Weights of a small mixture-of-experts language model, trained from scratch on English Wikipedia.
Size: 8 layers, width 160, vocabulary 15579, 11.8M parameters.
Experts: 64 experts in each of 6 layers, 32 SwiGLU neurons an expert, 8 picks a token, a softmax router.
Training: a variant of Muon for the experts, 542M tokens, 4135 steps.
Below are experts of layer 2 (counted from 0) of a mixture-of-experts language model. Rows are named router (the router's row for the expert), down (a neuron's output weights, with its number) and show model dimensions 0-159. Each number is 128 + 24 x the weight over its row's rms, rounded and kept within 0 to 255. Numbers have three digits each.
After each expert's rows: a language model's description of what the expert responds to. This comes from a sample of Wikipedia text that the model never trained on.

# expert 19
router:118110089133129129147108101130154149091160138139071123064102142151136128095105134119152151140151158113141175140093113134154112144143125088137131129092155145164123125152116148143124129162148161099137131121125126171119144209185160146141121145115111138111146125123145168132118128130138106131130146117110143119133161161105134121135119129135141127103161161120109155119133162106132134114127142148118139093148128123136125157103161122059129165094124179132087094120089179150133073086142111
down0:107127127144111160138104080091125108103127126173112122163106122158128171111137132132144108116109104153128155129109115148119092113115168116110100182135125121117087084142135090130103100156134160088143100103157137138097138151134165089141158129142119096097110077135119159086155108093122137110074153083117135149107162135088133151122087114115147096088158135102085112145132114133147123151103102113130124130129093109118155129100158132141109154127156150121107153105130128121075073110137147
Description: Newlines and table-row ends in infoboxes and lists, as after Type: Bomber, plus list dashes and verbs was, were, been.

# expert 36
router:156138122102131148117153147127145158138121097148097126143130092125132117148131104162138147186121152125096155094144136146148122130119156115121141109109128118154095123181159158083133106061115137119151116122097114110166168099137149125151189123159085119130134110146132140116152155096131127116173117097122138120101072136140110113132091159092113099170119125156109171114105119108098124139151119160145086142146130102136164125107102103080110120111133137104080156120146098115141145147172095
down0:118107120140141162123107095139091124117131098114105091121101148167146146173147140118093102157150163104078109119125132114142104163082120098162115131136119147153074132136088083121157111130139095091131142121114116121136149184158147165135094154143136150106133076174149119117129155097139148141143128114146139113105179124167146148152097116128141127109122116140136092133137128119157124084154097126138118161157126152114122058073141138109115128115166138100153133143142105151087127108103139
Description: Vowel-heavy syllables in the middle of non-English words and names, especially South Asian or Arabic, e.g. Bag-ram, Muham-mad, Hels-ink-i.

# expert 31
router:117116165142088166111145138147126155130132129125124118130146138151137146144114162102136131172104097121136119151122091119137116150159110140134151161162166093109100106119130122116114148142166146128124109116126105142143114132129110104130159140146156142089076148164127117075104107131071138120172148088156136128129098093121155141138110157137118152184125177104100099108164129117141153185170095143123146097112152153157114136138157182100118122110078164134117157142122141106109083161095129
down0:119141147159097148146162108141113123071100093096159114165164149120171147144119139118126092128132184091120138180111151090100115152123174141126088151145116129141093141104058135125126098115143139132112119128124173114105173147186124141114071166126091138142164124149102126130116137143140138154147109132156131088089142117118080152133148122128127092072076152164119150109140135135127161135117095117134157114115133141125140114148141131145132155106135145152127131113129138142159103114141135
Description: The space after a table pipe or colon, just before a number or year, as in | 3,607 or February 2004.

# expert 62
router:133158148118107145163164130126168166131079106158131128149095153074146156116104122116157171147165132099128096100155135085123111171144137124117128153111117126106136136092087102149095143125143163113124113127103142130113129131115110116126120160082112154152171152090139106147119140067129186134148130125080146123114107116131129139123107134123164139123149132152126156164117124127159128093143157073146139120109135127132174094086103128085095102112122141160136150140174146146178113150124136
down0:157171124148160169103138083131123132173145097127136149138135112167092135171102120135174133144155158125097126122102130134116084138124141107105133160126147152117106094124131111140126099095187136125102122103166148154102136164154153142127123178104095135136131125104117154154147120098097147101161156140132130089119108165189109148124137161116127104099137128126123139109158134129144153106170089128183180132145122147113132134108137139138130134163126133115146110066147130132081088144141101
Description: Closing brackets, periods, and quotation marks after numbers or titles, plus adverbs like also, not, only, then.

# expert 10
router:122155118125109159151128181144164167148149146147147118138116065096134102102125141116137141124092131102149151112149142151123178161097121172154109143139111126151124182177133168134138162079084153107088156187133113115129117128119142113125102102143154118116151103114127155132122128177125119125130099139133154152124142144113144150138143138116157139142112139143154157125122158158119079088124144160107097124108143164128106173131188132147113137122137077113137152125088173121118146139111113
down0:138151123157122161111156087114094142111107135132093108148134085141083091154134156139131141129119113097121139099125100101149108137088144173125106099152118131129125135143125090152167107088108135131086133128132095128114138161146154120150118136151113107170154104128133142090125155100114196146154058126121123078089107127121112165103093177145138138083141134148117149123131105119148144133157131143126176139111134119171130070146107136154115143111118159145143102113107110115077122154101134
Description: Single capital letters or word starts beginning proper names, acronyms and places, plus country names after a city, e.g. Tokyo Japan, "K-SW", "named after".

# expert 9
router:100191136137097162115103127168171152145138126092128153152123165131102118106149118100140130133113071104129111104163153127109134111082138101125136102137150114150104137103129116141110078122170136100129124162102143146147146193122136097124128132157115135129114111127143153164139097127142141149148129147093132113122144132117118139097118104148112179098134161095105135134111114155144167085139144091095185115169111101153140099083111123098114151138140087138159158165153127088110102141107133
down0:129147130143122147123156044189088122111156130172121132152114149170087113149077102171136120145099120102126098116143151107115113115105142123102108095175135121137082107135093126136115106111137109120129080130133128131126126181134129141119124112157139097149125093128118106130104107077137178116152125117140114137108108139124163107078166156181142090110123137131133145142134106104127163135160101119115115146129121108139140096110144155133090140119127113153158148114149076131086102155110128
Description: Spelled-out numbers and quantity words such as two, one, most, number, plus to, The and sentence-opening In or After.

# expert 38
router:150167129166133167112115130123124139147146125153101113155124095141151083139151112151119111096101122112102167148179133160177149099138100143148126066143156108154113104147147129128125119078087066159123124152155113147096133111105109117132181164133150140145153135106152149161147134136070118126137112095144121142120124128134097142105141133106106128117143113170151122173086164113079102093125104141146090147137120137146152133098106140115145155154125168117099140097115090101140147126115121
down0:119109133178123133136085130136108133159134109171149122149115141162123113152092144124181120116125140141123147123161124165108136122087118108123054136119121142147140126128096139128108123134097152121109147133124149146085128190139169108114139131152132114121088122104143129133145116138177136138145112121108128174089130170151146123109105165109156090088145149125131144162178152120108160111149082172209132125114090110113155112087140106154132114107127141137145101131136152107087108133099129
Description: Endings of place and personal names and second parts of place names, e.g. Albuquer-que, New York, United States, Milan.

# expert 42
router:129120129113112100127144124123138118063126174136153119071129168122108156122114132143121102096066135124118179097134132131108123103129105093128118113146146136105158127099132129127136138123179122095163096131068180105144113112116098136130148137138137151139093103102141113111132152108164117114084127154098128139115095112121129142152125118191116097134162130138107168134138099087152169162119113097077127122110147081125160105134152160115122112129123085125172144144141110118161098131148102
down0:128135125149145146123112103130116083116172147149149126131131091139118104128142121117119099098125137121154122122135111167122113115127124182126102148134122150132025135124147131146130098147141136122144102118058143086118121116176150120169161098116172085146140137119148110095145132113145174137141107183113136141094144141118085165091144132168121134100172112140105129143110083149148137124129083122153140149127129113116154130105138145150117133084147167110122110149119073138100128138146153
Description: Suffixes and endings of ordinary English words in explanatory prose, such as -ates, -ated, -ing, -ers, plus words like use, support.

# expert 49
router:126147138171152119122108169182140146170155088140127127110142090085118083099134121116134130173136118163162126120141166163099145106160172172097131144079135099069120103097170109140090161140126131142155174131178145151117118143105100134144142102140122118076115124121104139133159124151109119179108125099116125165162131144104133142134137154144178123120130142122150103145130138102165101107121124128112124140139107164108147125150124101093087157151149110127147125110134166127122151124113123
down0:123157127140146125131140093120083122178088110153115079097128135122141139153118093115110120119141115084097162098125121129123129163110100144163146113177134118143116152164108147141126114118142070082110100134131142109089125152193119161120091112114116156152102105166148119127100145109166158104163114167099172110111122151120137154117129121132103092100106124135112146141128105142183111099145100133110138099085166114149117119089148138158133113108115128141117111137145071100085112142129128
Description: Opening letter or syllable of a capitalized proper name, often after a pipe or comma, such as G, K, Cool-gardie, Nic-aragua.

# expert 32
router:123144113144135154187160128118107139149132116141124159103173110151143147133140104131166092123122089148154196144118140116129149168096147138170151147133118074100132096092126105165141080106172153144152116136137096122110151105140123127096106117137164129126109076149153139158115097142105134151103154160156117146136116125157146117082123084110156131115123118177162115129128136146151131146120102108141117132176160160108113116159082116122093143131159126147135146131079108139143131151154163
down0:124168135108134127124093131088142131187158100101125122082130167135168143099101128137161122169126163126109152167147136114132103125176134144089130125090111174143112127164128156129159149065137104126179122121107096139076132152175130139135118122121087136122127066127123140129107133121137152150170117142144152143131107108157135132120114126181128124092150104115070102119154161100108132142166113173152138117117109121123157125083144097132125143117130125124111141162150108131091117119110134
Description: The word in and sports words such as season, League, Cup, Team, won, Conference in sports records and results tables.

# expert 25
router:124111169102112147155164086116179109086073104126165106124106098100123096174122129143167112181111139117159149123135122117097095086154164119156142147160131153109089158109131105150105089105125114120137108132167136138137160106114117134160143151090140141123115148137174114086117129121122108159125140139145128096096088120143143106130096173163106131159126126127109073084123137119121143131128096134150131138145159166154131132142116120149103167121127126107115112188149104148104126115098126
down0:156131138166124145158148112116100138088107120188121127171134171134165139074104150113072090140099146121122136121159120121155123155130102175135121117136117111123142116139123111131160103143110147094116127117132170105142148133097143119180151159166125109143089088119145125121133133111128155131144148128137151099124099128126102164150078150150148120072140084135163070125163113121156143143156120092121157145089130154182107113131138103151094140139133117130159114076146147141119127111114151
Description: The word of in census percentages like 28.7% of households, plus capital letters and mid-word pieces in names and measurements.

# expert 16
router:150124151117126141131137134153139140114121150102150121154120167151155164116137120126130121133096161150108102119171131146109109155162089134094085137152162152112113173191142162090109159123091135085146148101136146122141100145097163092127116110194101147137122078178123146169088107146122127160144147144109162106121119117116124118153103128119098116148140163090184133133128155140130116158088127163148146130143107120154087123103152149155150122127140112123101124111117094123100083127144098
down0:132143101155088125122124124137158142157139121173123158150182114157146137161089122112134109153089117142101150136073148139154103135142141093125126104165154136143091155125101149100146142117103114112133125109175135166108122125177132123121158098095132146121127088166153094105105120121104140143148082118139102147095126117113085101090124132128150093118131137098161149112117151103158133174152089118165160114124105119125141101115135113154151128132105116162146096120116088131099060107084146
Description: Opening quotation marks and parentheses, and final digits of years or numbers after 197/201, e.g. "pseudonym "Brownie"", "(1972)", "2024 election".

# expert 26
router:108090131077109160156134132111119167114136096123136123151146098147152097137091123136155159163150172114104086128161122119151086146147159109086145128085114165118117106158099144094172131089114161103177131122122084113145113120123122150144150132116107133133094121111124093120094145106159115111121139112134101109095108128100106157107081153158127113149135104102141114100141096089124119123145173140158165110109170113176156121135096106116138067133155150137115123130120127124156124096139102
down0:140155122121125102086153044113096093124127080143186107135118145119159124167124146138128116137136173139117121155140142113100094118168139123136141126133143115143113102176120115127113115116160177140127123129159130099115139154148128108129118157199126156157156071148158118116113075133096126123116129139149102130088150156141102092104128143117170083099118102127123094155171119123150126120135086140125136169117100107083124134137161140169138137095112118129123140101131107146113126130102118
Description: Short word pieces inside longer words (capac-it-ance, antisem-it-ism), plus bare spaces before years and digits in dates and tables.

# expert 60
router:109099105097128164103110149153118156114106104139105166148117146148167086094100146151129135167150165121136144117131086132135148135096140115089128151125105125108119119115097121114164135135129165061125143101136121095164162099108113126122112123143147124106137160174154167132099115095139097115131095133117121115079090141169145132071146185129113139138123116147119135108119131149142078098161137163176147087116123119114125125091163134122132124138163159185111140142165132150108114147129119
down0:136123157155174138126162097107123104135114100116165092145122133155132138109136133148100108109112122127135120172115134070155117139143124145126162148123115143105124106153103135120122092087143163145109090077103117084166152155121158150119152138138173151115148109118125144090105106132126134103110124120169143088125091144142129172066100144164135109111132121155147136121107158156127151173075075107131124160128169124089121142120141093170098125161152116146150109110146140104115109136087123
Description: Single consonant letters or short pieces right after a name's initial capital, as in P-f-aff, R-f, Shar-ap-ova, Y-eg-or.

# expert 48
router:161093126134123102177145105138169112153134111134135090128105141110136109125098139128143114119104124192163189149068130151119150129079152155141134132150141109091142110108116102140108104160119144177136131129112152135096113101137145107146134108094149155123152089153160114182142112146128095125136117160138121127137140108133142126153133136103131097135096140174153109116140133126096163162155162112140072160144155175080120149159103103105133165115148116128163155142127109166119127131109156
down0:113136142120134103135147113151106140142153104164090082129114110142083116130116097143133140148081147107127149120098147147097102111144116121156093118122114090132109109155101123132138108119164081113102073115123121107112172139159145093135108131150067134159068100141125128127092078072154175141098140126131164098083108128127103121116113132138157121100112096092119135116126096167121159125170158116127107122148147099125146141138123139167117140114140127123117130121157176174137103096099106
Description: Units, sports statistics words and pronouns in tables and bios, like yards, record, place, ft, kg, he, him, digits in scores.

# expert 8
router:144101118103155101140120124082129080133145159147152113138139089136134156131154126112094188081124154143160132121148134157091103125114183139127110134099150118108156138159126096139147129108096116153119135129124137144086108085110114112173096124126128139134066139090122081086131129168084146135153152192126168139164125129115137102124131108138129114159106105078110097140137098137106136127121112096112109150121133153103117149105136120133138173150146108118139129164139122113101161114104074
down0:103132126135140124087126097088136104125185057133120106156136160111133110140083130151124108156133152155092151143143102121120076119140130150112096140128111129117114109125178112136108089113131109114105118106138158107122119123176141142158125113114080097157128127132097141127106119117113162135121090136138138094141124112131093109115085147123168104091126130140112075145130103126142097114164100105186145140109152087133120075097146094172105140148110111138173135098158106150105100145109132
Description: Content nouns naming a category, place, or unit in article leads and infoboxes, e.g. genus, species, album, area, km, sq.

# expert 13
router:132104144106108073147141154088096086140095138137156108126107096080128143134134116140135154075141123117117112144051095114105150120120165122156089144134148158152139194104097143129136089168123097115114142136096118152129126112148128139110089188092166127119113158101154106130113120160103122093096141182156111149133138084138142109155168127117106110163123115122148125128134113149113152153116152110098142107110123138140113161131153120155136121115139119170165109138144153129110158107130136
down0:119140107151137136112122098098139123078177095146121145119123166095099104155139163144122112162126138170100147153118127142163145102159142124117120111120119118133136099106189120102123128118125117116144129098129174103131122156157109134112165089116085070123109094163115150118136113101098190147118108109143147113108129116117102166122107136156157123124116152121131115145113106085144105136135107136141143149108134085113126069095128139130112165151096122134144116055158106138150103131082174
Description: Clause linkers after commas in running prose, such as and, that, which, where, had, plus section-break newlines before headings.

# expert 14
router:138101137156117111151102074144156148110153154150103091178101132151127107126138093101103150099155140163150074118138110109120129138102151123111137099166117148107096143136114082138114098121117134147116123148127112140112119112176117119148152112075130139093133121136120119112165081146174129115115129083093149089103161111110101103104120122160135117153124167134131137118162144140132149185123138114136151126110119111160098139114086100153150160117159125156149124123111059172089150113111115
down0:153167156151112136154129101121152109131119107108079103163131145119104100158179122124132111139142103115113106154116106134145061158093121129148082133123102123117100111148125129173137141155131124129136122120137138107146123138175127137136145130119105122112133100174121103085124149069133151156152124160097111093111082089176101085092125153082145119123140108098117078172132162160154128113161129133113173089107114095147122143167140115147131178136108136145155136124141118142126131139131099
Description: Digit tokens in tables, dates, and statistics, especially numbers between pipe separators, years like 201-, and decimals, e.g. 207, 47.

# expert 2
router:132115118090141150100129126119100139118088137108137138125180112131119159112100153149107113113093089154109087142088101134165105146167138147144119140175143112154119159096122152105143150147133148119182123140159119139168116132110168143120117136117135168117092091139134154109120098131083124133158153127121092096091129131123134127152105121110121158158156127113110075089130154114131167150115144133122168102139133142109107116124153148144149092179062142084125104128160119088141085101141155
down0:122163112131121100128157087117128147118151145139158141125094111142104107106130115119151119098133116066107142152080132105130128134108105127134108126115126121108107152110133084154117110122095141090146111131070173112084146128112108095119092127078087135124115155125144144139147181105130183129151140132146126123100142151101133145133090112158145113072120119098123164148164104123173097127152086104110117130145112120112125082119124092109117101134140097123153151163151129115147124141043129
Description: Function words after a subject or noun, especially is/was in opening definitions, of, and opening brackets, e.g. "X is an American author".

# expert 34
router:162160111119165113120171163091125102124172183127139129102120103137116166133106119170072113092095125115104140113104150147127136086135112129149149124130114115146151109175149108116140140095148126136089094160154150119132094099114109110130141116137126104113107159104110116091161142127116173117126119163156148155168119128120088127162149059119126134098133156144124164149141146103136096076104151120104083133145112180125120174137137150128126114118102120106099135092094133123152118114147115
down0:122187127120114139127128090121171168129112111119121094118153150126130118137084204134111153132139146105125154118125107118120137165138112131145106106094130082126146129168117096162125123135087121090119091111129152070119114118181146136096119114140111110138123124143119124137092149121115161096141136137116144125130151148106147134116081111184113099141103110115135149132130127141155113114126143099127128143126171111139131130110104114138100137162083101139127117081097074153102112090053079
Description: Head nouns after "the" or "a" naming institutions, buildings and places, such as University, temple, House, Street, districts.

# expert 33
router:136127147139132136155108097141175091105150187125140140139111157146132123122111129106153107101172171177147116116152142158124113151115118121130101134167150144129090142122097179127140112152084134128135133126091129132134124128095102104134112100146101103128173083202147135112122103145177131090165136136105174092162119142119135125130096073158113101119121183137117151124136160137149145133108117157135116137147093095162114128114118102163144129096138108149105128127130109175137136175124121
down0:122186156148114117118111053119118105161171139146134095195124083101121138092163132113145089111117099137134109150130105130164127133127143102137065130115145124160078134153113151134103139136116118161099142108128112118131116130141138151146145160120106128146125088112153135130140114106138141136122118142085114104135130106165047153123127172151186069118149099140104125131119166132127147112129137112143145131107100148102129140167155149118146179112123137132155125107109105129109104134116139
Description: Individual digits, especially final or decimal digits, in scores, years, statistics and table figures, such as 6.5, 4-2, 193(3).

# expert 28
router:088131128132155103097130100133142099119114148087150141117137163125125159115153121150123102094088114141068142133144144124123111089152121139111087133187153142143129174159135131139139140160135091131109097139114108121132083121097106108092094122133165144142177097066118106150104138123132116125098139168096118118147165128162148128154139118060175145116100103092117088107134151140125178123129163089156145095121142088140137122123154115124127118140076137130137114119113121159115129135104131
down0:132136112137147099092131107103121125064185074130144137134126149123109122142129154153117106168137118136105141145098139169172151099149135114105102114128135120126144111137187117109148114105151122132154113095146160137137116159163108102095151063114086063110120109145101152117155133138110175151103111101134131105099126122123116133135093115145166119122124130111115132109150093078155099151137116128137139152132118063128124079099105125133114148131106133117127153092157114153138107165089149
Description: Copulas, prepositions and particles in biographical prose, such as "took up", "the son of", "was", "as", plus section heading ends.

# expert 52
router:115180136189148176108094108160102174155143125128108101142127103128125134130113125130142106116112131115130143115156150141120142098111136162112137131080109096123147128145141133124115137094121116109089153097167152129140112143134123103163125151133099124105158153158134136076147133138178160159148082118112150140146086153132109125172127147084186094080132119143112138149140128116133096102165097189130150128138117149170158149147171114152133142101132138126169107131099180124121125142130114
down0:137132128122126145119126109128096124120104140141115109138147146167139157192075098141088145099137098098112127091153119106169127140081085134182175109195111108147141129126099144124186099107127102092111081138119138125150138176139165144126111176118116143141140120143135102102131140085171127100157110121138138085111121125145127129121147160125100122111164113154141128151102121151139148118134109110156160113085156135159100115104127156125191121094161130119114122148121099116114118133137117
Description: First word pieces of capitalized foreign or unusual names and places split into subwords, e.g. Ma-ẓʿū, Ban-erjee, Moz-ambique.

# expert 27
router:168127111138141144115141116177171147119082127080177138094136130140115129147108112149152125109139140094075136145130179145135114161115108138111121147096136147143166126169149144123114151146140124124136116125076109126121126109126145116092182111159099081152162112138148164123117147127139121105081123161130120148150161144102145155169119100133109135102153096149129144143177170178111068093128119119141098114131104132119152076104154135124143105127130155123129150140116127114146092155139176
down0:134151129113100122138140109091090095140139122126122079101108184147090106139134178126130110095127130137127207120091100137123116135091141114112084105138131108102122101123117102113123145092148115123122118131127169152132166131204140152124127151089119130153111113144159105121164154131138128119155112123176128129160111104118102154089118140168124142109128131144079132134134120173168127129120082144081130131120112143128107155064175129169146128142146135161140110136150108131145105143101135
Description: Sentence-ending periods, paragraph breaks, heading closers, semicolons and table pipes that close a sentence, clause or table cell.

# expert 7
router:110094123169126120120097123105138141131168140162083105177151120119142135174125142109101139148115159160112106159075101154126160104104112168128131125069080081118124109116113156135153121112129148118117111112129135139119115141136109135166163119151126147171162111109115103093170143100098152104150094073137137134147105103137125092127141132097108132099108083150108130126130132122151158085116136184130095141169141170127139104107139118137150148118155181155115125154145132147130126159146107
down0:160133111151114087143146101111113168152078100141125071169169162118095177119144182117149117096149163112110126104150143169115086164140136147122136133128104104115110121136093124115117113135146143146112108115153161121067131167152135133145142092148116115142157094120129156155156141076140152129165105143125143098101133157136135154117128147140157131122147125162150130124151093135127142081121120102096132159147103145119096106085131080135086167172149123131124098111164108125128124135132137
Description: Year prefixes 199, 201, 202 and month names in dates, plus mid-word pieces of foreign names like Coll-è-ge and Allg-ä-uer.

# expert 23
router:128091135120130157157108129148120084134106145097132155155157176092123138089118130152152136153103184134137140098095103135117112122089155109076120147124130097081116114155064142132155118140136138129126157138057135093120141191107135138137151106140143128136104137081135100124068144095156120107133120142109120114090107117159101116119100193118133138146149146139148094117152097156132158118126127148119159080141126121152122120104119142089133120138137142119138144118165173114135139137126104
down0:117121150104111117155113069157099111137133113114097125079085182167142126128121111143146126146143118139110134103129115125102126128073114121146110130138157097131126104118124148183171136095094135160109156100095140100123138112173134134178155089141116109092140134137123140127109136149128122132131071099130113103137107151125156122123144195145134121124123121153098094075165107104143140121147066154151143145113112121131113128082112117123103160124143136105147137095163167168095141134094143
Description: Single lowercase letter pieces starting a word (p, c, f, l, d) and the next stem piece, such as d-orm, der-iv-ative, term-ed.

# expert 4
router:094135156139110118156153102102120115136096137129140149126131145139104118137126102119145125136089126157099124188126151067125110135107093134114144121140141126141175116128144160177119158102115100093153100139081127100124125166130134124105125096087152123130133163119063169183097112123115129134195118130109103146093146143155171116107109131125156118134127121130107151116142141128135180096118140147130161120125101128126160157092130119148135125106123142132165170055179110131135111148140136
down0:117148078174144110115162101109106087084149139172100117172125138118106109121130101131112134129101114120111129142125142152143144116103138159107106130132122133135114133126118103149144128092130119082089151120099164149104129166181116133131131135163134102141134127158149145119129130109160146156135113131111122121072136083150068137100138148165166103067147148114151157151196098131158118104145114118127161123148069125165143125094130129136123126179114114107104095156157132147134105137100113
Description: Prepositions and indefinite articles (a, to, in, by, from, with) plus closing parentheses, following a completed phrase, e.g. "at a", "from Atherton to".

# expert 6
router:129181126160113133130146168188157151126148100150080132154130065145136069128118113144082088170086107127126170118161123172143150091105108129112142098130118097151131101134165142125128108116109119128141139134161153128101112116109136118131136114138145142147149120142121148118159162103135102130145116097111139137138117115093085125083165141124117150124162099150148166200090137119080125147137149107138102129130121103102138120085127136109149163123116152130080127157132098133130125160107138
down0:117148138144121135141138102083104153148129149137111085148153126166145141171093117132103124079098103090122148098138097099149098137080095125152141104177141119159120147148114135147173105106116099109084097140107131126140149151174149127117103183112139142163133132142151096100102140071162141095153119133118158096109112133145116131119129139118097096096120101147132144144115135149105137149162124140159126100116164132188099105123154159146169122101128164136120112160090106140099124148142106
Description: Given names and final pieces of personal surnames in credits and lists, such as John, David, Smith, -ley, -son, -ton.

# expert 30
router:131123145085111086142167083172122132140134159127121105152103132147124113127145118150144095149137075107145106113107139128133154105143102116177149135148153128104083092132143070092137104118141107136105111145129139132102145134145138122122136125138148098152127102120136107117140152143166125148087124085148160116135120167111141089121109101171124129082143157058146131076147159124115155145079125129116083133143108127137105121130183135171092104113121102090111117157111114111147112172150107
down0:149136119141145125087130127100087139093171147157120124139132112134100121163117108142143111143121108104184140137157126112095079103131126099122114093097128160139086138101101164127145079117100103085111044128135122102134148176133145136146118159147116149183153119124129140120164162113145141105161089091093143118077096130149134107099132113180152128081117148131141107145120115111130137105135101157128104111156163096165153092122098151147139115144109121137120130118114102138123121135144112
Description: Adjectives and number words right after the, a or and, such as single, former, two, new, North, plus table pipes.

# expert 41
router:114130149140144179174114101130112149128109088143127124141135145124132122148111132099132158162139165094130121151119105128094101184084144140097133152127115112086129128159082130122107160151148154159131150100142120152145128155142125128157145141106125155072170149142116110134078111090127131160156128067144093113154109131107125096121122179106147156127122162118137131093129133149163146165134082180113146114104124129137090128171116139097089128118126123125143102121147181143078119131110148
down0:144140150158117112103136107133157108099114130134102124165154138111119166113109190133158143141144133129094135152140105126166122159103153117100095158133141128139084102140117127159129101125121072086106097105131174130107101154155147127135144102151106151147137131162152140118115174110169195131129143140122144105111085143125114147133109175124116110109095128144086112130111137137154134160141139147201156164130133118132097111086110120147138127135142110133127095097137060147089118094111121
Description: Bare space tokens in tables before numbers, plus space-prefixed capital or lowercase letter pieces starting words, like P-assengers, T-utush, c-ounsel.

# expert 5
router:164123124082184113105140106096105161118089112105145149161065151141149116107138137133131138138124135101112122133145134104133108150141123106145122124119124105158099124162127117110160136117128119106146107121147117066111101117104127154117104105171112145143101135082111111157147150104092092123109148122129099118092137151128106140058120163118127146149135087102117102143123137105119142140107104142124198116143160115114099123176078133168130130132130099128092088107082131093150106111174116
down0:106178138143160147114153102131095139113134129163149127130084092145137101127104131110109120108123106062091103139135129162125136145101112122125109146129141110157089117200095133159168152086157114090098134119160124131162107120111146142154110124163117101139126159156138130087092099087119144111159121125105139081109117126136121146116101126128165141121099136142096120148151118135167131117169110122153154131148160080131116051155100115105143110123141109130116076122160120103119115146103127
Description: Articles and possessives like the, a, his, its, 's after of/in/as, plus adjective-forming word pieces such as ic, ist, al (theatrically, socialist).

# expert 24
router:175106133140171134158123094115093124146117074113135122129170124148150172154116159115162146138108123087150114121124152123095118156093125127127138118077136116103113096095130104114119131168132144151159141119137134152122152124146123134128146142094086082098130155116139117117105127122148153157157122082151130120143184191112109123120103181161126119089171132112136136114132093171128117126097109144109146139146128141148097093117126146117149102108166116118150072140133159175113160096122093
down0:161143092130136123160143085156069108111139117171157100114109103214117125168117130136142120159119155120175124092114130125112122117120148119075102102159109142124106103140111101105108112156134101128115103133128127102155113166133145135141131157148095127120150108148140131092105134118136156087120087131120098133126153148110112167123081211149141098098128120164119116127145109126134137161180135165113155127100117080163123120099152100126136142117134131085109113115136127156127133116111131
Description: Hyphens and the first piece of lowercase words, especially compounds like solid-state, follicle-stimulating, 12-step, plus starts like spect-, dec-, sick-.

# expert 63
router:153134138125134138127128137082093091102140160171102143121147144152154123111119135145082101105105132103096156121136116143122129088138117126136169126127127113156163116119124122123173142126123120142140107134111150100099122121115125138127164117144134116148067147090143110064161141086124131110125127178136137138124126089098110155128169127138105145163125103157105110203117175077132092102109102099112145165110090133136135145129076165104118116151141094125083153121099093108156122129117104
down0:156129138160120163143101120127108138143086130141145124100148136143133163131095143102147128097129155099156122055139093124107124129097117128153080091133156129132111153125137141118140111074118129126144123115094155103115138157145132097108157161132127094131131133139149110132164116085116166131143114139100146129110097158096099165113097169129152135117137156140119137159115124146129123101179112129154124163116081161129111062107125094129084167109188127113170100141148086155140092148119109
Description: Final suffix pieces of ordinary words, such as -ation, -ions, -ity, -ors, -ine, -es, often before a comma, of or line break.

# expert 37
router:172105128115102098100133160108156147171169107088119119146131122092138161097166088112102158110135153169141152143096090155106157158098136146147123126126098166147134121159107114112116117136170139129095123146140125165096085108148092117152136074126164117100094096142127161158115104166154106141131115136121122126144109083102107102122113124115124122134098093153119161113115112147111100149129175123150121137118139117075133138106091108136103172124116136138103139113104131179142135075100120
down0:121151130162167112118122111092116125082106126184129116142137141141141133139164151124142145132158121116127097138178102105143093131140107127127087153129123130112161116157133111098164145125155137102134151111131113099127139149118130127179097107135178103129129131125160097147087143096115147106126136186159103128102138174143123152129093154128135127076142137090151091101112080128092142129143106116163103139119094088088125124096087114142133104159114134155121082150143139176144100122083085
Description: Personal and relative pronouns starting clauses, mostly he, she, it, they, who, often in plot summaries, plus some table numbers.

# expert 11
router:164148153108104149105160110106125126150135104168138108118118144120136133126146096126122107114107127109138152126094130127103132127159118135179143136113116117141098111157128117149144135081126116103111107140169114130138111120114114169170131128169098058146171090139133089132135136101087124155148129099163137146149151179132142105076134116120156167121092122107152126121113101139129094103109123120107103138155141179094114121172157121162152105136191080102132143114071133133094107097147111
down0:121163108165101153124130086136070134138111125159106080121099132164125103138086134164133136082110102118138080120154108151154130111118096085146118116151121128138121153121111129136168089111120159140117070106123125116116123189152142140110153196135096052134155158120159116112145130095142149090132114102153131070113106152114115150138110165144146107096128140162158127134121095156133142124147149134149104131117145157164129113109128115140150139126148153110154111127110096144121103142119143
Description: Words inside names and noun phrases after the/a, especially New, States, American, World, War, National, film, album, Women's.

# expert 40
router:089107130107090161097104157120111161128117086099142140147124102144102147131127155076125141108072128094124102116112104120111148137127114099124106131134101111163150119139119176154095147128134149133154109133111133100145089172135153093090131122109087127127093155138094130133109132144163120106138128086098096128117146129138154118185103128145074111135130140116121134104123052095172092124102134124120143150149132077105128139141166172166138112119093101117143111098135129125139129156113172
down0:105138128150161146118173120113087129136162128146117112114145135100111114147107133113115131124132145114122121122111143117119075115123139151127129123139116093113097165149124150089147076122127147100121164134146093118122133122146166140159133151139145144138157168131158102125174110165103176136145073158126131112114099137072121172083154144151127150083121108121041140116088119136142123150139088122154162170120130141116139110082129155134102136129133118125059125116158114133137106093092142
Description: Function words starting a clause or verb phrase, especially "to" after seem/thought/plan, "which", "who", "The", e.g. "believed to have".

# expert 54
router:169143105155159113109151169149158170116142135159111178151104092146118107110127098178123154142091109115124153115155133114183119152100107122114180073146112106175131117138180131116104128112108133139100122134139145102136162124119146123169135157109117149135122114154141153146148157135135161105130093127129145136137103136125122115125136153149088169109160136164107158126138129129121075101154138123114095164104110133133146130119159112062108163119134135096086149140095095097127121130149088
down0:134146144158132166118117105088064143106105132142117132121139111193135156163109142122104115106116107130107100113176112153154125132096085123131136123187146094141131145154103171093163108128097101115087096131108114151140140185139153132101093183142134128146187121170126116099119131104144122074160143136131101101073128145155116150140136151153115140113115105153143117148112114188124161128141140123153136133113130140181131120138146152143156121100123166123141114130133105119129123140113117
Description: Final syllables of South Asian, Middle Eastern and East Asian names before commas or brackets, such as Shim-un, Yak-ub, Sud-ha, -ai.

# expert 56
router:114154166150083129145141105170107145157176113094139131146077116091114089133108134124103106118124129098132115117090140115108116131128125132158145133123130090135114125117112094132104112098118123122116130166144138135110117126159095102148132100118106104126116133161087120118127163113142112141159173110110163144153154163110085126080111094180126139096144154086155165112126157060147118104122110133124119086114119166115118149133188103164116130116100089108165112137148136100167124159122158
down0:105127194163135138082116095132076145129134107133126141139099168138111111186145143145142094148130155072116133116147096125146140131133139128158142126138121130141083123131147109136133101091138134098116115139099130116141170183143151094162090112133125112165104139154136151105157181084113177133143127112095152111100115148128115131107149128141135128106151132104124128112175104155177137101173112153147143158139150122125102105099138156158114120104118090137127109158140081094103135087125109
Description: Articles, numerals, and quantifiers opening a noun phrase, e.g. a, The, one, most, some, first, United, percent signs.